{"n_experts": 64, "experts_per_token": 4, "activation": "swiglu", "balance_loss": 0.000209, "lr_router": 0.000529, "tie_embeddings": false, "lr": 0.00174, "beta1": 0.9, "seq_len": 2048, "train_tokens": 293500000}
Below are experts of layer 3 (counted from 0) of a mixture-of-experts language model. Rows are named router (the router's row for the expert), gate (a neuron's input weights, with its number), up (a neuron's input weights, with its number) and show model dimensions 192-255. Each number is 128 + 24 x the weight over its row's rms, rounded and kept within 0 to 255. Numbers have three digits each.
Before each expert's rows: a language model's description of what the expert responds to. This comes from a sample of Wikipedia text that the model never trained on.

# expert 57
Line breaks and labels in taxonomy lists (Genus, Order, Family), and prefixes like bi, di, mono, anti, pro in scientific words.
router:157108116094119127106173144172126110144125151088135102103128124104133150123133130099141141098127111125137098112150159122102120170169106115101128127126151166118152101115164126128124115155133152
gate0:151096159134150153116102116140080091138126122118135096129148102089157100184107124134130132127106087144135136112119219139078149122175113122148136112073129182101123115137150090143113097129108136
up0:155112139123128084099133141128144126128057117110115080103116123165119176119101178171107191135105167116151091130133103114193132098128153101113154110140136102120110163147111130093114098122137092
gate1:149131129171159114164086110083115092146131118160097089162112071167090079159127118158107108143136125135124088165126106128143131139133148137129168119162094155121124118100105143113123081149100092
up1:072139123135142148118110135106146081115143171071167099073099149166127166113122165098140116100094146091112133109141155123175124118132132181105109211068138135159100136129106131096074141140159127
gate2:129121137175146082090138104155115112115078120175145099172166101131118126113133093173158106147136131138122114122069132134102142152143109089119138102156134124147113109127104121115150122124113133
up2:137119163121138113172142119123102131131118115094098171116096136091120147160169111121147119161088133115137170150167103127123108165119125127149168202064158154102121108086171128154137128134184117
gate3:180101138149150139152159103137129106152102137117145114127124132128147120113098122120109101114124139115160146123115135120108157133114142137114160118176152122146121177155112132123128094148156144
up3:114153159078129153127106108112124116147186102118102089110085144102103136191140124121175114119111140177087112138100164094133137121061154122127112133122113109151135137115171126087139132108132103
gate4:127142066098149129100139139146128123116137122098138097106127170160189160131124126136117130127109106142168124106169121121110130178093184124176161119126087147107118109110116132145140166132133133
up4:156102129122108067148159112143123098158125170121112096107153153108161143108145086091108149115104133135087127155189124117110135137131182089104122095153129148130188109144145148110118075129100150
gate5:153133137165107091084115085107154178115136132099158127123121121113095123130123170110142120132130108159119104174125157113125118100177136125157126155186128158097119095115122127109147131145117152
up5:151129120121118111149131110116117109128138140078113166119116145157144145134100170134107113123099134122113148119170104147124093145156160138136128166146133115115093138100104153121099109132141107
gate6:152159089120147137163117142130092131167140064141122134107103105142172104157165120130115101178142117148148116106152102107151089164161129142123124117118094088178114109136181163122135146118142093
up6:117121134128158115100114125118124164123135159111152150121166143141076132103120108181151109134092154113154113155145117113144146141101166123126167116136149143111153089103136137107146085129147153
gate7:119141104104137161136108145139106101126098133116082124134138157138178108151151130142143090128124107147160117127155119097144083159104159117126156077122132164125072137092161134123107143116122155
up7:107151159144145086110118113160166163184128172161140119141111112115105129133096139119095117122112153121101139139102125114135126126126094134157105125111114099149101164106137140161152108086157126
gate8:177160108102129142135125125133113108137162104106105114125169150164165098134124116084172135138074108137133149121142120119139141119135126113170141106139071102093106135136148138114132166121108157
up8:133090205090080131143109181130118133123156140108145106136109103110134117172138159109130095067134105130129150118138149121105151129149078120128130144108085122119154151132140141155150097145127108
gate9:120131108137123161119114136083154076083105137122127144137152090139167107120182134146084135146171113111101094146149134150115088134115118117161142132160120074174110139126133150119127134168146085
up9:150137132159127112110130137097165103099150110123122094146138107133114133143150112144096116147140122113098116133155139132113130123115145148104157129073071122140106167093111120139122126102150123
gate10:148122089069189131117090147096146152117097151164143115183088110084070150127102150133151166093159102071152129127110121128150108099138109126140118136123145133158133110159084123126152120131138085
up10:124101139146129136155145113131124128140105161112115141106113167162167150106140143134147130115059118160103103173149136159122100112091145120136117133075119119091164158128123127142102115094103105
gate11:160121086127188184132140151146143127133163140103154127067118093153116186112153118089099104116114108105113131121157109098124117134140104118133159113142167166137142130121148124105138123149146138
up11:079147092134161128074128109124149133117109147088098133104147185140194108178126084148132161132095126173145117152142120108108118120126141097153098108139164084115147112139148138152144134111141141
gate12:145174099111124184146143065112122107097093137075117136128122084127157141114195134109165175171163147096147134147131128164123166106187152105107123123162131132147099148114094142144161157173160144
up12:115144117106108118117122138095124071094092100113110136153146111132159158108128154157112153145147158091153127111104158151163137162122126182117138156121133156122111114110155143120094080122138075
gate13:116125127152144104105152101135098111116119120111117106114139144117146117101114108117141131106141145141133149151113167105159145093110096100149102124153131161135154153106144156121133092148138098
up13:102139142144120160101134126171102083113139141105112123117097125084119110117119124102109100141103163188116159096105152114072123105059122140117161113140163088100137109127109128126130138139126085
gate14:139098151093131167135134113144139096115107159142117154126099147104106127098123102141111110140146141171135103130134088083085127083155131148129126103123156120123117119133136199111151126129144140
up14:112118129131150126086134093165102149131112073126145148111097127109143094134162124130122151137122144150153169144169162085125141104128184118116083135170113172188133117105099158104119085106108130
gate15:162125103146181146106136143120090131158160105139128137126107115135137142105100144134080108109112102118155165093167099102116110131106158116161165115157055177131124125166102146142177151152069133
up15:091193118107091108150129082130156106086123128144182083129122130121090106134146118130169166144132131146123082129108183161162108113142109115138102093123189123149105139099135100105116149083140106
gate16:114108122142109086133080140122167127104131107170123105125128139156163147096091181147181145144155078111149151113122112120144121122127141143157112170107139138123106124066122092122120150173096151
up16:170106144126136133153119117138128134169133127141112157086115129127120142153133089119131094093093183134102124145132128142126146139132141096123113134146104079071103082100163150151132082107099148
gate17:198154116151147163131133107145141137113151148122114117105148128092131149130124139138125135156140109121136172121124143099159073147114153139163156104083159113107113102141149118142135116107167112
up17:139116126118155114110104162114119162143147161151162108123097112117122127110101121144121124110131125122159139126142126052152096132128116117111157139102094108112171092134140116166143095137112147
gate18:090165170132121157121081113138124142153166120129113121107122127120163149151115134125141120147134161063154074113143122098141108156146159081135162128140119119138117103113124145139160128123123116
up18:114088151105143116092160114124159095139097158144120147147150110121080123122146150114144118137116123122131142167087094157127116087183119184115154074111077133134127150100164114116118137136123110
gate19:145103119166132130099137123163152146147107174093150105118118108169142113162125138155115151144084127151128161137146141147144130142122147172104162157155137153112152157114099140191144133157095121
up19:188103126140147134111095148092194103148173146177135087110136112115110117183092120145150101146112100153111142152156107169126116102117084122141150125154081101100089201084140125152104129117124065
gate20:112124099146142116106163147130173166126126108130117142111125106155152099128129119130169113131100094133131127095147126174115127079131115138131138074099109106156144147106135174127106076157146142
up20:130086112137123105124139179120164144165100102087111162113095109125106131106160108121174082146133167121140137119125130100124122124136107133131156144162106095190099128099126105159119115130172134
gate21:149111112140119148131120138154121085110146128136123112127151096174152125162135128165117135184175119138152144101116107132164120155133132144138119131104149134108091139150122116113104130145144085
up21:120168129158118120088109102095128167122155091116097127123142129116091116096133087188158134148162127148151090135104120148109148111153143117138140141112144131153113155144119145100140130157136113
gate22:087118142117096132083074105177109117084118120117149099142079092123129077146147119106159135132128131143073092099112194120172154148146095083117110130130173110123112107109125138101141142125094172
up22:139129112136126130093122137164150121118156139166135115146108143115127120152143135127124121174131149147137123141143146091139105144113122136136142165134135108125134030130140147107146131141116097
gate23:127136117118153161167125134152099088139158129142123161100101141125117155125127119112112124092155108099180127159114142138131115125132121131162111120100109141130151034142140136132093119128104072
up23:141153127149137146134101160130128137125151131142198145133126158080092104124079089122163138132162098115140130093081119107170107103112094143143115124105129138169084155150157129056165110152145158
gate24:109145122165156098157161119142167106132126106094091167128129151126138124157161081138112096140145120153096171133146136104109098151137135127132097113130077112130146129136156149166098115127145105
up24:116118068123130135128099117119134148109150141126097156158130136098112106155092115131134151105152119168151088131152119162154141147096133166118122123129120165122116129137153165128088164104123122
gate25:121160134065101106146176133127118093179074108126091124164115133137149116087181154124162092125102089121148088109191125150142139118128108135134122121115110144088098173134089198115139149136139136
up25:106098092127147109137175062099138148131186145120126125094116084128093158160096155171166142150081161134103107146118176077134149122110163116131123177112120109139112148138109050164168148095092112
gate26:125125142098148121090125112133149171145132151156088114133116102121110171124097119151084130119114126122110104145151152106140147128119087138130160156135098131136143103137145103147176090073105115
up26:139120142112161136089100148139123154139149125074118091135102100132114136093102110172111120085138126158116129135117154119119137149108092106155106128142145151143144093147159108142127108059106129
gate27:146095134156168163140111165126109140098119165145119097118143132100146113105118129118176159160178147146152116121089146151144114172112130114134134112114116088099138103157104139098127095163140172
up27:118127114168114130170136115176151122120117170124147096093065141161113119073091122101111118117156108103128158117144095110086086103125125190134143134112120164112118174157115147159157145130116157
gate28:136126142128111150131167120134111120113124138109140087075092138114128114095179143136164125127135115135110108134120127123110111146133185116153132113145124140125115121100078130118100131141121130
up28:143091139131105138145151128125122145119107117129131092138130139109095066085133152162166179138148116153097056186103120122130134122159143118132109113137155177077118148106080079123106156130133062
gate29:149099120157150062147152174161135115145114117133136156114112112156127164140102137162123110104135113115131127130083101126116177154103126105134132186096177152180150130115142139139098145118119115
up29:094146117115130117071110126092129162174145104110133144113130130123134151138101154134164117137168114114086109125098137154121117143164122134072181127135146163185101121137129098080119173131139150
gate30:145166135128136146169147137135143085128129139134091138083122121121142159151134147120192084167099147146127096125140157108106120135158130095122159134131107143121131108136109146153139125122124129
up30:153158088147138133119139139131120076103104096114117095136142164122105155096097129140104151121141147112160156156123066135120119128132103143098094134097144113179096163190104119152113120160129137
gate31:110136079166134150123087128154114136078117120104135140180104138109147144151098089096121150104110112118113095146164083102155132134101156149132180127101149119112148126137193156111102120124121139
up31:116118109157160109133125125116101134183167134166120122139114101137157134121132099144130116139150117133128138159106136191103105144168114116158088102106108086145126129139090093178103118115126156
gate32:132149107126133117150137089135187109091089108127135133113118124104161101138090158087130142135136140102186134157172110110155137154137105087095133175119115160138119103106120206108129157103160134
up32:093148101109130112153144131089120098120101120128097101083146142095125143122163125157118149175074140136128090172114111142137112147153103144103145153110185125148109125135077136109150172112128126
gate33:082141108137119076154148127120108121134118135147132134102123135134176182170097124109161147108143141110152138117107156116111159162095104138104163098123090130112119082101141144138131113122107114
up33:163095137100130099125133136093135134166158155107120125116105067176120119147153126131163134160103115094096153106111134139133127086113123097135145152161144130130116153108128131162159096138089153
gate34:133113130149111134136102164123163120091121105111138114076109127120119155133160082075101122104135139132146139120156152116141108173187117126156113106133132169095151103160140156106155112104123170
up34:140119141161081143123143124173112099109108129079130166127072126127171112109161143118167102137135141198119156078142138110108098158071149122137117098140130145130149135124117131090066156118120121
gate35:140128129124150145107153122121199142139128103097130149108129134145155127143102148168156151150135124162126111132138126122153142120143152123099149138140114115143056151158126158136141120099103111
up35:100128139144102083124079160129123099145175115163174086170135114130091165151135147134143141132117109133177136132161163143158115120100157119161091132130117108118156082090088103166110105121122137
gate36:098129114155140143100110134171085113120140099128115124143152135126144132167148126124165137112136101163116113132137155118083138136148146147115135139111112157139129118159097103123137116099118130
up36:163137126165164137152158145137077162099129105124150134128133124135131147116117137162150142116127116103134159144044144108169099103097109128109134186098090101105111134123135109144141123132109122
gate37:103162094129160107082136110151099187117100077140119115124142132178173185118099088156096134144111066160135124108127099122143105154125136132168115124104124105112092107138118124126119191109068181
up37:161144124116120141125165119128156102128165160112156087127130128112133115183136151101168115103138149103092143133118113109124180099123109117098158101150097128138149139139151158132137068145173148
gate38:117149106130109163111114146129169099145142096096106107125129133132119103120094088119160117164174155129148111114090135139113120129153155177139145116107152153117089111129122102136115141128119141
up38:153145135132099147103088121149132122130142158146122132125133123120108123132122123076141116105140155147100123093097117131063126132154111121162107139160172112139119131162141143139128138096164144
gate39:120102114164155122098157123171120089093100114097117139111134118147182130151110121100127109117156143085134084148122122150135130169133114108112097151077161167100118142105135104155123079112152122
up39:123139130121146120109154138160127125139132146149138103093143108147118144121151088103115135120095126128128146114141102133119104139132119123157116142107152146137149112165118110163122093083152117
gate40:121164133143160088174105116159084110151146144118132118113101150166136176112133106119142090112123146135144124157147140128156132091174130105163156149117130176162120146118107134110136091125090169
up40:114110112134119146081112121125144150109161136107146140159104153070110076169123098142119147165163129156096130102091141116138135177096147135125097118138101090089129108123131104119118128106102100
gate41:136084148160131124142152125145103123146141088125136065169120101148132115122130120135144152156097116121146106121144112112157139135130102141152106114117105108120069168104130140115121108144148089
up41:094194115107132140123133122130146025148119111117181101152131115139142081125112143094129138161103136145142121108108161113128134135144119162113099134165110134106120151159125158132099149201154106
gate42:089130086154153150090066166134137109148081068136138116116135168097117104174144085163087139112104133124091084145154139124159127153155119111108064124118132108109127115175097135143157116146131160
up42:128103168132152120112152095139107142155141065111079185120104141135109106142109162160120151139127134123141140152126119121116135131134145101109143149084129124142096103141205104116126094118090136
gate43:098131125140140103160170122173114118153122087121155137078125135147128133131130165087125139075138136179124112125135135076177104137166123156132116092075103116119108121136118152114104135163104121
up43:168132139084152101166171125107115178143112115133090106122095149122166130091169137136109106136143153094156086166116161130099113122140165176103143138136112120102128104143135174136133146097106121
gate44:120142133144117132086108123103102111100144103145111130137119142117104135142130135118121161116087091116124105144143120138123147113170130113108128143123151128121130159119119139141123171117079140
up44:126126084168166137131155156159111143142106098129153110082082203110129178138119081119112101042172137148154135094150094113116148121119106151114139146133120147116111119155138079118139133123110144
gate45:108107091132158168128129113116153130107105147112191143099097131131148160096108102143162116138130141149125083143109134126113088102124140120117114130122090159107131148123122109123148155124110145
up45:144116136099136085105127098089129115129129128099142118162143111119114102124159128152083124162111107110120209175128148133111146108111107095111145109143136104149107096116119151113141143142115143
gate46:160128126102175147104128114126138108087107089112132148161130112154106123128152166119130146150116113117163110123159175149191102168125146112107191148138170115106108125136112163129117087154108146
up46:129113135088204165097116166090134127087113131086120112114105095107084104127117152132117150115114112140156121098076139105171116148113114114091123122126124089140138120118131123137167103120133097
gate47:158170125162112129126180100129183133103113104128154133113117112162160114137138118145125192122162127111135075163135105140164129077139141141126112084153134122096125130142141173098152138159114155
up47:112148139148156103119090129152112117148132132129137101170130125105128164114156165128160085148090124139143098101138152110131109150137128100167122108068107116177103126139105116152135143116116117
gate48:147139170144136095114099135143133094137141119167151090110106125110112156106137196149164127171143099127115143104089144129127160110082184120129129165121121134157102151135108136167116166110128162
up48:142161140148117141086066153154155101146115131111161110116159120133113142174121165093148137162157104106153158085141095144107124149127169136102136125134131098142089139136130160068155151167134162
gate49:123128107142158138109126073149135106095074137150118155127118178143159138168145132114128146101128099116103137155154114123162125172102149160138127143071097101143132111146136152135083138161138101
up49:111105098139105069166139084132175139136137105130166114145123101132117085124165100134138130140115100150111129138114096131119128141052128162134077128148123148135130125091106138156141146105088153
gate50:116132118126126122148136123112092169131107131130104117127095124129167131113144137139133175123115132125156091131105083129123119133134105122124128091123075124140142144085147133146206143091103100
up50:139172160110122150108128125165076114118074114162142157147160138089136097132117101117099126076123146121128125116121147136140160139147172139124128130134116144146126130126152143119142113112147114
gate51:139099148142144146121123077126129101134110106142116138170130139147101108140137125151148137138112101155091140129121164104140154131166129144143129156147121108108114136125130151112133176115101166
up51:130117142146177182150124106106092171072143141162161138137127106095083155140105093123111107149111136116151151189104101132118127088150141143128111148133118099104161123088161118139140147105130140
gate52:147135108126108129118137126094130117145142113128147122149110135120110151145153120129158115169088117079155118156143137129143129096170103161162122125108172139156114085122105168147146139145114159
up52:105101142109101125109113171157142128150125123111131163115069152183117147091108160113095144110112134157124130089113118100117164129105164081129119122093124115105138148104122121064137124137105134
gate53:144144152131116152143095086158135128124141101135111107107160131133151161128121113112086154116153148119108132146178133103106122147138173150140123120164147163112115104123155134137161152152133150
up53:148075139092129138140125100108167124122150138121087137119166095119086131109129153128129131105160141125136089142135146094156137124129110176094143099121104138141120083119151105108162171136143141
gate54:166140096143106157162126082141132129091138129104146139133112109118132182075137143136150134125089150165153116103140145102105098162124125145150152128099171150145103096143141139093094141126123118
up54:099119164178140132102104125081115111127095117136117119136149131112161096164130107180160148182173061128106096154142104138137159131103137178070154096110116147095128144128126146126160167154124110
gate55:149149092104127156076082127139131106133115094129151127175142164153166128145133129081143087135159133113115143121135108136130146125121085108144141091142133093165137125144133129157167144110149152
up55:144150117130144110140121150114099135121130100131169162090122141116140183142121148115119122120132109102106185153107115143135108123167094154161119078111151129156108171145089124131135116149131145
gate56:153163131094144101090179103166147148109120139130161109104104115148178150118121123132100100111142140143160167123168135075124136137103160152168124119130127160131080118126171150131112119105080143
up56:182153087131138121112152165177148155094092145136123095120076097095128153157147133136096090143119167139136149087134175104127095151124127138104121166122139152119093099120158101119099110134094145
gate57:138149124120184132114133128158095141162112146102127137074045102166094159102142124146113132142107123122145120153112142117079099122104107128102134127105141147153092122126089148169141131112099141
up57:164139162135135127111129177132119144101184161112125085098117097098117136092119125153088201166121103123097148113102163114127142112092099125104140138141155148151100129085074140183165147112134140
gate58:102155153155149140131174099144094107116084103149160134124152086094085102122114095103144116147126101156152131164097160154100103122132094148149119114112122182114122121144081108136160162151115151
up58:140186127112126097139140142070104114114159096170095138139115170125126110087112078095183096158094137124148146148103181112108122103122143123170139091123141121126095089089152148118191123112131112
gate59:100137115130149158138111173176122124121083147097134138128142127157144118135146131096151107084106106078126130101168088103132138144093144128173167157086141192152106140160110137156136151152146122
up59:167157127147160090132167076119111150135124151158135143149108145088158148130147176167167118098154093142107144140128112152088106136142141115138119111063140156142118158109123073121102159137162141
gate60:132099138134131164137140164142145139094090148096185120104093139119129101093111154092168164177097133157124094117171146162136112131167114119117134137127139182115094103100151110176126125157109189
up60:142125137159113089118136133153095104105138145138091131128136186108079100137099111149110119124184124158151204130072149159120150135125169099149095162157162140133101175117116093129144115129106118
gate61:170134138120193132139140115090143126134132129109161142131099106113097151137147116099121147134050106137132102169126141144133131119147103142127142169123102118173136084150135178111117153131160143
up61:120136106147111132106121119172095157114096130135151177126114166150143149103103106121109134118145128133129188151125075124151109123063112171141120090113139144115135115121138137124141119121080149
gate62:134137147156159138131119131143154125143168151134131154100154128105136138102129135109123155091099096111133122101101108164114150146110067160140118082150126152064125133132127149139159149114075127
up62:100121109125104138073109101139078090103132124131084097157133115164120104129123093150120121121167169142118164143141138118154130117145134123116133092089177077141147146152149141131103091122166143
gate63:108186097125136140130124154123078098108112105190101123151152127109150132137190104115132125113140152113171111103118158096103133106155136133159114154141100165127106119099165155100117145118121110
up63:152086169123133089105112117140119121127089129104038115149174084149085152106156117146142098169155132134132104108069129166138160172142083096112150143123125169143085117082103140119125107133085128